Weights of a small mixture-of-experts language model, trained from scratch on English Wikipedia: width 256, 87.3M parameters.
Below are experts of layer 3 (counted from 0) of a mixture-of-experts language model. Rows are named router (the router's row for the expert), gate (a neuron's input weights, with its number), up (a neuron's input weights, with its number), down (a neuron's output weights, with its number) and show model dimensions 0-255. Each number is 500 + 50 x the weight over its row's rms, rounded and kept within 0 to 999. Numbers have three digits each.
After each expert's rows: a language model's description of what the expert responds to; "mostly gets" lists some tokens that are sent to it at least half of the time. This comes from a sample of Wikipedia text that the model never trained on.

# expert 12
router:470492449340427495516483488578496555496494480536482519556421432522540524478453472495594446471545615592591526403491489489460604436529571547401492498391551423479536482554621402380479480464520586541450404480592485522543498474454447449485489536581449525455571496529459445500497519532576529472466530571443505547569477542520506525433485548505509540520464430481531481482480484536442500517395508520465499468553513562448514547588538487501442481581473542527503421538418467452596428464540483484581518557451525496608474527529448509515551585491528508484503536539487527456541587433492577560527442478518471423533528488520417519479510477533501545465574480547528580561494443473591539587467400498504522485460548457476458425522490581435508495404557420443503469433515537505550524438497425
gate0:525472464370451521505512463522541512504516404453466464459481414492509444482496592588596470620396424602549486498518494501565493539584419463511505463541451443426523470476535461543468416492451524511523531469529447492555496479453333374560502569511482481502512558456556437564337557470466501521482614567527528543451440455483497526480511477452585551577538492554517428472497490522432544670535466503462497478483504549556557513497524503579561424485467539469425539488445512447509463457439543541418470441460496407380557421437520495492463461469561519509557479471528463471476513518600615577527438444516558508498445487497548561512492479500554532457521509485549493572492506576488530565501441461485503470523546482468502460453504493477525488498444496517513443511598511454470369537509502
up0:484496501604511458606495558465470520516544498531517446528490478513448520506441536510342431572417496622546493421463511458490486573647525515489418469457437490510600493564536503543491541542548437482519558399464510526495521560549434568549526489475466531536482448496550439474458453520409537544505502470562567555512612572499542470483542460395542602494528513507522484523518617465492490533473636576506515467423488484494534478562441442423524566525505440476414453473459559503509454489543472459459544456512425516445463500454513439498487560487539390459446405416459508506527438503513498520528423464395502513577485513514531559552534576476466581520552512549494486579441465488477562494425475374481555482494537443517499523578454471531574518538468562449449508460474469502426582446383452
down0:555559429456561538537475535482377410456521398514548510563426527508465494492547435499427495488532517443463497320450609458527530542484448526471501513547417508444492549525442572475473526486575481461367599490504521445570500526467472468482561544462572492483543510554551546547446483486550523483500526481529500433549483418404455430498425493462494457425466481507547521561435466620459463420572463427481531542461512529456547569462501473488564463514467508432574488423480430539552549462511612580599446517520597521552520512484491455516490425372500457495489400448542517502530455532449528522442619567510446415502417501463470449517542480489511585481560560569471465430445566595574505543494499534565496578536510480568479501517510591508523553475535494458461477536503520436467498550487543
Description: Suffix pieces completing ordinary English words, such as -able, -ard, -ing, -ment, -ed (sizeable, adjoining, recapture), plus words like card, count, score.
mostly gets: "able", "ard", "aster", "ment", " Card", " card"

# expert 33
router:506512480456484482406475541562538581465486447490513568592472532405450525497478444476513499544505489544551462443524608385573495411521512505497447529506589494532511449534473527418374496555478555613445470445554527536639483552428480493430499482444490476537570509464498466497472583546443587418505524457501501543606451453487538527546411505537494488454421418497518552505492479481483510455471534476461436509518561480494442520549557500586499437531557434470469436524464513460549451570546531556531503539455503393529461538456486530524585539550425508518475474517528429405581489486545524593599523427489411444552503555431478538474409446461491621564445492408523475443516459521555497519441478451490511496428526445554479479506485565539559418529591448450516451528448490453532551507575346
gate0:514404456500587517447437499466474492471544528492530447557523481435478492569514361467480433480557510432576516514559543494495444532482487439583452473500486498478527359461491476542483512534528589536572546477483576567517461562516548511430462523514484482528435503430552507465443501496500529560385500568533510475574441497549425456551533475484501507521454378484453502542514386553524477465476549589406458439578570523549504514443462558513483489448539465556488447539435548552595524440495516466502450488561453411623506457459534400443577519483438452614555588477428575485516577485587511524467516425537404569480431539361450473461412459453478536431455443504483501470441514510565525564518523493568450530462441499508451467431507502603528456494578544497447469466515532495503410463536446
up0:579405474507539510498492544507438530509506526501603423579501425431477429488485326432446515495547505479558534511540474501483509475509464455589481544517413517539546390453443488421528491522478521564563537523436445576546469577454541503431508484588499461478407507544603452585444501519497458553456446550610535464537387509472450489500586529590500460531452441550491538506455520581548547411472547607460470464528553492571494584466415545496438462499490464453478457536496500591527462451456493515465530503480474540509454565409515588556566465434537444517493526482498540553446487449545490590542464538560414494539469457392410549487415471539591484503579429446504488526468551446557489513579492416525490480581380505543512485551487438527453473513557514452554441539453484551495564485524482
down0:518557482605402466479422436546511533506536536542585491558437474459508440422499468518467511455457483531460483482530511543525530522559530489520479430564533507488445503497416474519479486528462517565455576554412486480612492528505497551564490584475507428523546563506518558475451545458622548480596526531532543429454523466471389554464448567474517537560462542449486420519496500476530443575522537502532500566619478484596492514452501451526515460457492356462494554483562568576514466523614433559565489498520544475507577387557563490513499460418427432478469558437547560555496412473480505492473523433550467544430481481464468496566507594563558574533512444471618507524529536497442457520496430438457408540435421445530511427475466564458502569528605519450552583528527467430613464478441511
Description: Loose group: pieces after am/em/en such as emir, amniotic, plus sentence-opening On and adjectives like same, special, official, military.
mostly gets: " On", " en", " En", "On", " same", " similar"

# expert 31
router:532475520426456471574463479520502562539508507521579484536456570442460528503456431479607464534542540492524553434480529563582478504562501528396520442491519458483507489506421423462474485448465496488488432499466477553433503398552465448542497512510487576534572507487408409397439533638534514474445593568480566516597512464506501446508490493526563406447426469417414539528465455373458532393457493455457462557483507503520503443456520499523560501490515551494462469459401484475487552538521562442521495492476521455567410361482542540549530423635434521495473461566488507519532560350475479474553559418489501512504509507506503606450437488475520567580550472485477556479526445534559530499514485469560544396545453583434453489527449454519490476624473447480561591564524486462472525516547463
gate0:564533477465444487550566468535437444471523565533505520486381513454445539473489442491512510523452483481441492535556514482489538524521572447509517436456504538517487569534511502526612479459486557466455455435468541510427551466440494604512556511541589491616440500519532442562530491520439499526509526501511512509451552528396576467380468659573587506478417458528465434533490549473577536488555597425483560513553491522611446433493439471552441449530501505551440451485546498507466512500463543444523478581463520594630470518518506442423492475475483520460484528579521489646502432480474543528483559386601473441449391600482496551481541415425454486485485451429593535488520456606547512510605459461534510485458485560434422550524465506524493483492415480469532554427560512454501500526478549
up0:570433453536485456516448470530515452547475525541527506537501501451444502512430439460433492442514570446392626534508521512554516590494514610531559521470455548583486496468564467491475475570432472506468470492440469467512537485500444465523531504510451557502488482572473418568541475522487464460444552678476472483555569438400577477464508601513505535575493449511541515553455464464472566478572568504539528510482529499523541492541421451428542510513520520577437457418458495410393504472517527536518504512441576587614432510483449451407496403459478469532447458572544460603390508555472527545524520426578516420481447494475421458540557557434442581477534471487584524444471474548488459525548478511459426512509573509431489593627471508498483578564510428541481519495533562451509400446469470
down0:503552511451571561494639512503586550503565461457552416505460469524538506526560490553490505474487501501476479555499448567524422502437483516499550456521512608491498498432564375488482579461541449491583537563498517502608506538520480572543542448580487528384433473503411511546513578459469515539416524507525526458541519569445519561561394570609464607555492549586501540484506542522484487504537527442481415403483422485506552545473439560478494513499480460503463501438566568450490546525540433500614499543444523467434512485596527510609563492586493484457496473447539554493542449511508559516548521518531533485467464594487475488505555377397495430464567435556537504569535463502561387411446528477572450518597492477515493475499425567507505493534562465552551452557519590496590502522413500
Description: Month names before a day number, year and percent digit pieces in tables, et al. in citations, and word pieces ending -urs.
mostly gets: " July ", " October ", " August ", " Syria", " July", " et al."

# expert 29
router:536454557408466534452511435537520549579498531526484508613519483466461520396520425505503492470580563473531465523575552526498525447404419538448508538477476478538490520482546510404343509461541554464463514465544523474628421500450483533489501561482511510522441513517450488366457490497510536385469523487498433512543420588439513503484509440474555431515507526415394480541527597470540462533505491402492464557559562470543447454507482511506502394519428514557455509489472439437489476506493613498480511489530402515549499580388479480514549490580517552511472436557482405416492513436468516414542510460493449484563551476459512465441490447525505484575550459548481500457619389512521525580415486449542574438512537574489483452439472452530493512473434474527509575381385461431482568480486475
gate0:445534511505415465428541440549485471479563471503569495557571608396491551504465501529508545448580486505515390500439523511480556536469552518488449449529482578501496476545470556553420473551527609532385539456585501451568405477558465484544454464464574493526436541508487568375587467485415485483460543465511485590540471473481505452465401550501557416516396541508484451503495520534480552463451516421492453498482469492465535463458463466530509461472478529529479445499442578543521462454560559528460529505541494428556447524421518545532414466616488560550565481343419413429508492526587471565545492480494537528549495511468468481507438405457504486431467475427519490477457369551488527458498491431509571443433543438451555387488505444453578504488478528543473460429470519619564511433466474
up0:568548436431475512396501503428538391445456544423427438606459482512526424442516491557468477516526422501428484525493503503562511482425459507470578462546490497455495525527464482562492564474572479526458468455483496511543545572505518488531520477552537377547487538546529461458480438507575557503533416460469404542554534478489419510482430545530546484494457543490522428466495536485487538478370519510521462496521515462469550505473550407537485446535357440512482514477492489594625473436478498574403523593531436544530539539427399502450440488561548568475420536500475530537581483457544413471458662433422550602491540497530473457532548508552582415469560480531532470522424439519488519522487529467475448518507499480413588443445613523444442470540421438453543485430543506456549500530547471
down0:504499533434587503408506434513456547525556454489563502481522541480544503497596444497405502615430477444509460498508563503504535417496499564419516605465520459516516448566523523576495451477519506463442533491526481551442457588511484540429510518495363460524425552579486482484497471497524502508406531541448468429376507530550465559499452562551592507504600513542530574532537462490504534419430545519513567582452574429502546506510511431494553501394428380487460533497396570512513508489522502567505546501516552506468459488537559485525497495494552538496408465474518448485502506571474549457402538519467534476392396477508551525511558515610558522596603469553580565434627518561471455475526489531445410594473610451532487566485470518584475522530564456546556570474524547497477528523515465
Description: Single-letter or short word pieces, mostly o and e inside words such as foreground and ate, plus digits and CJK byte fragments.
mostly gets: "o", "e", " Se", " se", "e,", " white"

# expert 15
router:538423626412533535518467479550474530522549494476480564518423398533417497520495387453573432540536539578476499463499485482556476507511441509411486521506574488452543486582556443456496526437533476572452458493568466514462451505506491456492489603483485462533526485494411447478527521504519607362428572543418533509585445547419574546511514520523476481472510492484516615465427458450508575522490530489501505548476550498546480555513461517561451450553446530560422449410502410500436484413540582553504516488522472435509439444461550587481583473565513508481517473512603490488440561388515619491486506483503527338499458495450555512373522503552526463516470469544555583494512491494483534502526510503408619457458515555461466457550439514520473469546458382500509560482489422476442456553530572
gate0:415551565469506475526536527466561445584525542404498507497402514606465552600504554480509447575400532485523509538512576507530538508529472460540407547456554494498498520522457481529443537508477501550456579423507476434446455478532447502387449509481400439495460517523454492518508547512482574367417476486426497545529410516538540566606512489431487518450621507393484448499477512470464475571550549528506475501480515497571540457568560517466491451432497438531441512498469466511537494521518521529448585450492492454468532526436500478546489552529533595525446455456512571509435528510531535556543530469477505555477497447451506509468618488477470627560422520555469564571611415498507476468339539518451588596439524504441479493397569496453543490470451423532463455538516588455484443581567570
up0:501559469462521419436415507569455566478509509460435561426534410624543417436455438497491609461529519531448430409452493557517507393572533616527524464638483538515451460447485450504583540507571466471499425493529507518540599520483478554471530515595395458507529596471574569498520472472520473512576453447503541447430519446507443492473564543616530515556459495488486549516409413568502588492524545478559506489545508486476519621375477557418534549600406620497530487485497513525524535623585479464548480515418487485532498460431444571544466524498526476466525490544444481594508511504504514506506529450457492537414481541454511518440478555439527457527534471530463419463467591520586499557456518498493462482555455461399460532510474508515469457482525502491577450500495519550570523502495530
down0:410576494426547569449548505585494532416492498539485511536493467607485513492483488524527360576528450439566426457571503564568468442492436520537577553642436484506455524440488493529472546535489523408495452564467478496532488552519542487461561543523471542542485454477402588574465459549519509530513497451434558524488542490447522503445509544546409536499511591470485468611451537434532463490513501582431499437463530534540418392501512527433468456585458466568560509587566548533517506523510480570504526550465574452543428504468416480419567428557414475507402492613554600527567532555562543532494494444517391571455508519500480550470468469559498421519521476518447580490432497487503509530467496547477460372568472530492508462545526421490490482557461545460510561529421485547453533385481542
Description: Common male and female first names such as David, Richard, Barbara in cast or candidate lists, plus word pieces right after a capital G.
mostly gets: " Richard", " David", " Steve", " Jim", " Jo", " Jean"

# expert 37
router:527469551477540659501465556460493592492600453507507550580446411558387492428511415506537422446529510498514569434495485455535498494478501543489555479489508448485628590491582494438514528460478526568442461388556493501503491522465430520457496533401454519441496495497412455381493515503495451447453582532539518587605439499503514482516460468531486543366461535507491527461506570410544502441496412463427502529477673518518483509525517525524471439558515558474486533496486439434505460554479550455465501583554451465567435420441505474466480506454524512524464556513557532458538512483456585515591568494451473453482540553452526503401437487470451504535550495539567490535542463505561565652520454481528550487482488532466472474495454463615538492576539457475515447538489417506482623519554481
gate0:555475459515526477503493531506413576545467576407561496581433531555510513502434399489553442457558436471480539551485529448511555430496491501540444518543517489518519469498552500396587535547557479454417517488483515582451473470537421392436581509492442486484540486482549466488481598466394492454503616607522534458472435584579498504564398432514465493560453514600502451514530519511522457482536443517352526477537545532506517556530438547531465425419536510437573551513475431492542461530467443581417537585547512395517370482401535544506491541433459571444491538541495516515522434500537519581480429477468472386500498570521481539570493545430466576532507495498457454481493446574574418515527447591535498518432430525519527533474473493521510543455454492467416474553390479442500499472524443
up0:455561457547405471485499516440551499408518473560467452374514470443485531586408511433477532458491547550520423533479510568436431561559438556512534565444489564493419422488524494538440467528513452493567643513547495518575550472558475577449535516489584541514536570515561612502558533452557421463491433457589450524472562540453432572408524570500491541533551453463605563534518454536421557525484473451546540518485483458474460554507519474468485477520518472516431406499509566465461457404604596494583528412475567562529561483631451448489485456500475523455401471489449444461421461592529485497473472549505516474512522459523550468476425470571572463498490588464562521467451570456447504450519507482485423457544535412478449548575573519504526413538535514532537492487496536524536510601486535
down0:467521458582536337569477543452473496478575468485544517513446451594502565553433520470488552452495517426394445501454533489536412402474505470445436594463501525449572574528625399474577573527474451542497480532500505553508532545467454435446410457544471472570552374560492500551493530484468498533503494410407526503465523438481443432540595407512565521451442449544556496507528508577571575526433535556534531546607531441497535425496511521492466456553390467575521512478510527507562594461533525470521493477637527525463423483412505490535529546567526510535457584467509501526471597460500496437504482450465465479524599547517460511571517616517534494556465544514492454508385486534499511500474566572454510509453479536481497493475492463475518404540469506548461531573485440601510523424525481
Description: Common function words and verbs in running prose, especially a, an, met, un-, take, making, often after to or that.
mostly gets: " a", " h", " d", " met", " con", " man"

# expert 62
router:525483479481463540530439477495531558472488493550490554519493437530566503519431449485528499600552597614539514474440513444561493601478421495465559457435542439510533491528521530476393464487545538536504459352590461463473487459512394512493497567474447564473524480530425480419495482503557549358481512502439515503579466548467499424625487460536456451498455477478446574458447515468505525451462587503500506575489608528422432428540362546596459474518448475489562445497525433427463457457467556516471509468567473481546451488454474457487568523562503507477479446518528561493476529391484561505487503478539539471496511479508479553553494551511503513549603468534514525429540472653470525521494449450403627472500526549473522526446384488609487468514480412419448553514469440473495433548470410
gate0:468532489507512569529493536458536562471516447521483458453437526483500484480455505501433461465552474525457479489480436465458504522555528498513410455512465573540371485579441655514475474512491395531463510523503488410451567549417490519475474484481537486536455447519597400450505583477535520495591507565495561512496539524453486480563532561489409555600443450491549420528474436534460424491625508487470511451450553482575480526497482552531489436440459604447490536456507535434461451381560507508505498515507482483561460513466477416449481473594599448544546490517443504457579549506525602531431467446495449460516467543503621484564424530504471560531589513398600485523437512541455494408470519498506509485600517444478503524560547478449409449395551419501581580410422464480425507516477418
up0:536482496481445477651573535475553529549542461508473470492451438540482448510549509458502535579503557498574536505545552374442433492569466492477485459453523483412417479502491595580460493541548460493504555503501454506454510466473534543504511439432536439463508502492596505555511541498534447367463446445502355511619519500491570428496602532561557572435466426564525443503567521492557366487510522549495468615565596480568443509489517480482413548509448603491537492528553519490540503419495611531615499557588545507556500465457521545531406444512555410412484481462492552537511491560448577509462444486484488548512448454535552447506535455476498473464439558538470451440525499482535514513520567536562439475515446596398483439494528483436470521513525477541504531376497487481548429481494562
down0:487584483482459404563434447442533488509438475476477505440480540459449495489521557511436478569499475509488504567568543483558492435445460560544490499496569472598470502548520486545460646474410527463514561453541432296524468527489524474492502595390471422490479505517443493528472522567482513531507539471477534507431536551467490538507452554537520506510493389570507370478493465542453540525486454528440479548494504442495374437553501426482475596520473456498526504508531445535521498507551565554499489578441511560530510487459460525516581482433474437558398511595561562549584529572524572567491538546474569495472450474589474543605498539547543547516529417474406516457538530421520503422470537511395457419404481488495504478490409433478589490531448534537530425511481512540589568559418495
Description: Initials and name particles in names, such as de, J., U.S., C., William, plus University of.
mostly gets: " de", " U.", " John", " William", " J.", " JP"

# expert 7
router:484473461439508494443451488480531526580510480482508525503440466503430541453429401432568491487459542436466559496502554499473479472510443478430543487453510476468563464443534492461456406554571477569429444438574457550491529475507521577450496537437431585614545519465406413453372506569527521483510612505430570523508455511456535527556478471477494466524505531518499492565507486348548501475425489449445473530558568431514519355499537549550503402467507542556467439506457457465569483463489569610538507402469476433517367511491509553452544385498452515536454503523506513459542512493462550534563538459418545472536551465524466569489480423516587551453479490517521551382552533488517500651441411452413563521436464570480480442485498453541501409556492455530574524511494486495486488492582487
gate0:561434472470513473488502561501629512456533496460521485416457526598440537458425562501489388540430549483392389443529578519497512426444532426490506463490522472473528437453434560506545534464502430610458436513416484505536583514495548530527507604580538492499470508446478504445546518504502539476502441506461520542500529524455451485496497436459483498503491401471459470524494492510473513433477487459406495474399454485364525456515408555445575490506488587542540563505494405446520427535469531503495509481571537477499434509472539495520564572481556524533504560476481582530503501553520384410562480385449415510534512509571586532500499487464524523453613528580589444492493523548467621416506493492541521527517459355450458551521464477409519437483444383501518421484488596464517495566509547
up0:573577490450508539536454459536478502464480543489452446490450530574374563498444537564482493482397469460489562483513559583487511473459500425456553483519484485454508425468478584521542421463541480662523415540419424485529475448476561523549505633611621411518486504477495515528545481463531503517448532508524554477529509470420414461463494508498488544517476511563467488482481534449452399461541517409457490493361481453456582379489497522492517508501481562525564560508517442368522510507514547503466512530535571515467439477498539440406502487508585503527490546499530529493564501617560411467472423459494514482562530520519528520496462570441642507505475523610501550480476520485497593446552482471486517531465531512450496489526503528544532529349481488569523578441471526569569393591483450
down0:483550405448581522540524439478441483577494543491531545512458456501465586416552475504499574416422494405472443497491438472439544587415519469480409590556488505544468478448544580509460571482551491491505391460492484534455545562554485482493463496474488529551558554466594496544424516507537509520566495507464608551493483498517536601595473495507475531485494485434425501545599521506516465483520500555567443517487397449448460524453583607528536430525461515499571484549516528547456488463489479434408413588549494507476499555499545505438515468573499505530425495484539506571380581516447516541513455536412442469497399342530455545546537486523433532481460437429410486521498490477553498578605529537445554415537483525562549551561525486507440567511569420391465506530506424555518543517448531
Description: Main verbs after a subject, mostly is, was, are, were, has, had, may, often right after it, which or that.
mostly gets: " is", " was", " were", " are", " had", " to be"

# expert 9
router:493482466439451541513527492477467585617529470551525521483432540413480492499508526503536444519518588498567495444497562359458513464511503439524468502388524540522542550535424460466513525542555517589431476515621439438514422460452495495485492558462377567538579480412455509458513523525510535423504526586513519548511461551453555488445443507436529423525508414434511558544502539482494570401449487487444443575576497540449484475542579625565435451507409551591491462512447462482625490535547473497507511566498376456485448491447428492512514440539463500544519596513514481420555488571513595511535494463519480483583483411505452532398475458519573615590523522510537517480547442534457540559459457525472520511426546636530425477526467463464498496486563437425550509508455455486497487465480461
gate1:434430486585480487444469477530468562463612620541488453527404447458434519558521530454511496473474605368518531531541457389492528525516533580494555494533473448420498458561475464583563469576543497558551553485584454472575596517595491400470510496523486514528405484549484524454486457496475433490484480469482494438432526443490433476451520498478615463531498546609407575605499571493512514514573474507396439596469546495426474435498513570570448445417553529574530502455517476488515500520462556447513531551534522607434536506497468511498425522483493462444452476391536518500476411449525553458426544491560505527512551566582395522430527535389498501509453549479569564548459526484553540464450547540469496507509555493503496526533470515560446533421465449454446557571444540471510547417513508
up1:500502449455473569520571463484463482501486511495451489517566473521394441511533497569508558533625489487509496486538485407471572557503576533505464528521505474505499528438503458519524509588449466415465546554635527433462507488491408445447590482483507564541475569535469549491519433344527497525486512563457453445504474488524501549489528594492557568523496449454465491472493527468480449422394566506471464582529634455451520527594610569439495567470545535528478453445495468505503557520486448556487460578541453596556509452466429445507400475477499548397466500638566397472574516507403509415546472484565469486532540472576470406470502502561569499528477526547494546460545449558474512510570447554502521593486528593580436505494445519487508487514485562495567446466496542448539506439474357
down1:535530522455596507416509497516434675439531554509554494553412597524575578483551532530454456407569401474510473496459448521440503474576513470447529439537508475560518446517569487474498537555522527481529491510518474523499512503542530474510469549535403489433489571512539477490448526537431553468444421552517477537518493555541417502536458571408380484438440530487448522390482502427593420540477517546497537501527456482515492507537515487484552453553458414390427513515469495457530367499598534545489429577497442504565497522474516533465390549487502544527547554493487450523467489510489520532488572561598473404481445412534572537530479516479555631477523469450541359417497503587544438494544530494533485508517514527434523538589541463412458484498501461448572466491426500468484547623522456
Description: Prepositions after verbs or verb endings, mainly to, from and by, as in came from, ranged from, translated by, listened to.
mostly gets: " from", " from the", " to the", " to a", "ed to", " to"

# expert 53
router:483445474461527546436440489531495550499525476515536577483531510489486484460426451475514455490493618543575506476503502479510509416541430609408546541483543487520476572463531457434466490578499457537516519428638468523480457472480421434484492577551426519473565495541474412505409524511480581483540652526453509466534461487463500472546490509410445542545553441447547502532361585415507625433382548494491457531458499489515574450477536545521517360462508569582527515502536486466588559542485572558495511541522453406543458472437505552572474494467463503562480517562440560465539494466479522521428491519423465484566584468512436641508439469533529565457521517422551570393509467499517512509520498468419550480490500544501470513475482433616472436577422501466562566435457515494455510509513451
gate0:432485447545532454476511493462463518533495427524555537492563480411525525468435514445462443534513550511581577498456399496499547586552495497575468544439433564570451537544436501463508466537485453491521492491467531577487458329489421429469496453470530464489488513510542482527476437534502571610557636574519573465472480511444480477474482513611523490591528512573569541523547443451432618532552493413479576565436470525582460499529521509524444455507518448472453557510491443521501466513427432454566348491548419474580525467475515478515538478525447496533640560469480510468535465556487486529575516561569492470514509516530471648466464545500476609515585605468523590485438524543524537566415515441539491504514474554543553530439460494535512489627477535500521499478492534447591462508542461
up0:560484497443506470465568566566466574574435444596535563521455538510550512486512517475502426484514531463600432490458550516445576449459497607423483497492476448431401547504456511552584481525611488474472538499446476567465476471542428530528521505576532467441451538483541528501474471520464505415455498499508541591500474438428551526447406555488556512543471546512457544520478482522422516457561455493496479565483472460548475438466409431527498427510526541487421510475510466502515411544496512488460552481541482538410608538499527551554523520548569486596621505532408403538486530508495411489506490524433504473444446509464460566447514459607521482537450562595481493531489517490496603426387337507363649414520482483534489494461491495548501501499386466430521493496431472493572560510527534
down0:565540549596514626497473520565488571545569504432558442532538417514541488530545417454537490525399565487436527458513495519421447523560552467512451474488539439506494522508465568574501472438441585404500521541472404570477492519488537470509540567515502536512426436530541577600544495532497524496520529438471499564505521437470582393463462530451605431481503509552543431458576527491438398546526558526518512503464472548496632421483517430470590469457445547522577517543505586498550505501418520520547467490466536503463610494520561539441545540463424527475528549524546496619556652543382479531442574460494533559441617550497484483550459507484548420537463505561505525604568482454497537490548429567462502503483515519521555457431456525537513479538533461471546543508537463556474448452499400
Description: Sentence-ending periods, the verbs was, is, were and are, heading markers == and ===, and the pieces ank and ark, as in think-tank and Sparks.
mostly gets: "ank", " were", "ark", " was", "ions.", " is"

# expert 56
router:471474541375516553480457515488459556484517521538495533447486529495536564470489460404600444544561558548472435487520555451637542516571442570382498436510536495453568507473498459458503451465597559547480460475523468481514542461499473433490489607487488448527549489492539584505489435535611630503430531477522537518539420535488538512486579580498486521469445471416524517490446449434547606484480520483451531524491463462422473476588504567555423426480454407545558485511486508436548524464632581608484504519554446436514495465481436543564543465556475520501504491480576440471594600504460552481498486506493517424551509450478432527492463484537567526491508510504567592478483484494460535478463499415445518457480520565432485477510392530551549427634475385583531482356502446517521488510527533
gate0:487518497481396541544507514510446441524590447472510477530582521528493566468487509483540470527538523524509532425432593476504452459577335477444421443472516401618502484544537418495465459538533462518531485483558556580513494577489506497439497515382509510548505535471530594489495417516492559443385506557545515452479524530455503528500521432458372474452541456514445511505535463465473496367464529406546429538502523428509456554601439569418481502482517491528480438496530539599456528537457601509524481474553531460547444447483522542534554536524379589503443431429486505419548453495543457481458574416508481461485553518454465535576552505444483467508460541482533509545485541519507426492424556477496540467524477485467559529574541546424531560513503570513559606492427619468511560621528592
up0:468550512499509653505533526424538389490543551512518523473567536553547568481508512535439500461426447558477527525496440627393559559580514501507550428534403528587491431509467490474496532540501448525549451498499576549467577581473474526544542587571524547521507567587478510549480413535568456563552436511535512535526570546537430454433429551461452446563518340466486480512501460508559521401476631550468473504510533422460461591488406475495567532551573439591425389488503489500578506544483507539486497509425509508551596522539561504570538540583526509474532458507503417502518399562514482550548451467601510576488523459466487519553562419422541515536521559484575520571542467491504456453467491523524494469461467474413516495490524469560505573501544536511515477484449503529432461573569506
down0:409481539376575506548528452489512485577568458521512506488519431586456541522413427469498558465525514456488559500488540472547444486545565496536435447461535527502586490516489505500496514533408538539499512437553528508532593506492488440426518503439418502509513444527567560530462492481556457650439534499510631485496543541406542438554472483426440548529548479474476634513542532444555484502503480470502525442490518512534484558449498553526405378486563521486482507492529436595523535536490582530568552460561469468544492514550503456418571428488474410514457467499478524477476406414554433495434473534467630452524443524336455436453482437518488407417521461457595483568532467484583463490522535506554546520601512484541474504472565528467470512438556437500503417393537513489559468456440544
Description: Common male given names and their pieces, often starting a person's name in lists, tables or bios, such as John, William, Stanley.
mostly gets: " John", " William", " James", " George", " David", " Smith"

# expert 24
router:418392435473525483498414486535574537536440476497532558570377483554415540481455385401590511566466570586526472483510487457524477529516495531438476586460486477600542491463540459473460494393427471605548450458524524566485456493518499524520494515494455452479460502466353458531509527509561491477423575547475534487516446551516500580491499534432474458539524415481512483490490523460489520524489511499470434485553523572461627488558509548536457325566480517467476393448413426471548478500529522486465510512512468498528427496474428499491524473432458510528435501545591503538530516386519505504595551441446471421510634504555475515487455469527513460483434493499514626545577482520624495554518505489495530457448435560462510446533379435549525495591470422518516470469543413511483489465521499
gate1:513452546570601456530513438467594523456511554470476596557476491485629592532517566526562562632467523523482576496448522468523507530475570519504501483385508496507526567413505577457390516491514582410585461452507546495546433459512526455453342496503549482462524455517527535585601480560516544547477454461516458537588505530472508499463566520444471567471518509485430424514508483584469419482535508462476425451584483535589474425511476499472475526443491468556530525493430438518490555586487501503368494473621488405468468491494534486528496419502398478541482521599475565438449522480492522582535451508592555453459511472457581516519501456543473531486493492418461449470573445501450538506461526396561475478529563557459425553437542432495522513564480510422529530457499514406464580531514524
up1:528583520536514557513521480498451488515618481575494518435517502570456474503520424528528513514543479596499433454525470529557419505500432457563460578453403560429540522614477505478409496545418537511528475445603451548583511513438494418486578520428546526577520485539494513378567451395476476477507509537462531407447473476583422533414443506522483464588644467492531520492566536519529533457501483493546563422472601489458479490482557495548594549516395489480469530526550529522452477441490470483505494480520639533554505467463417392424592556554445486445558432524481556528440553590542518549507520538538579495583459512539444509503562510499552583526581453522436562525494503528501510549552549490428435535513591506589548491521522468573515499506499532521501546431570492515423450436519539
down1:595443472574552449476479457549452594454517378461528498477605593592560516499496542486643477472402506503496465512482459503517485532450518563531435532438465544492622514453488552503599529564502462422443451454439428489437469539556522501459537482521488484568456460399475510476533461555494491549496534568398557499431442550502445619577520563420486475510375542445461482553493459441497517545548579590499522542453403552482577562498573557468542502469526505549546497485471421493500468560505456562498546448515439479516508567554311519500582618460516508409448527477520482443530402563577528520427476539507470509494509542474477451523440429568490516470565454528449448530456558518505545544513515507468470462482480493436507453512547573487540410524516482531480580487509436503528530549497475
Description: Word-final plural or possessive pieces like -s, 's, -ers, -les, -ins, often followed by and or a comma (Measles, Turtles, end-users).
mostly gets: "ins", "'s", " These", "ers and", "er's", "ains"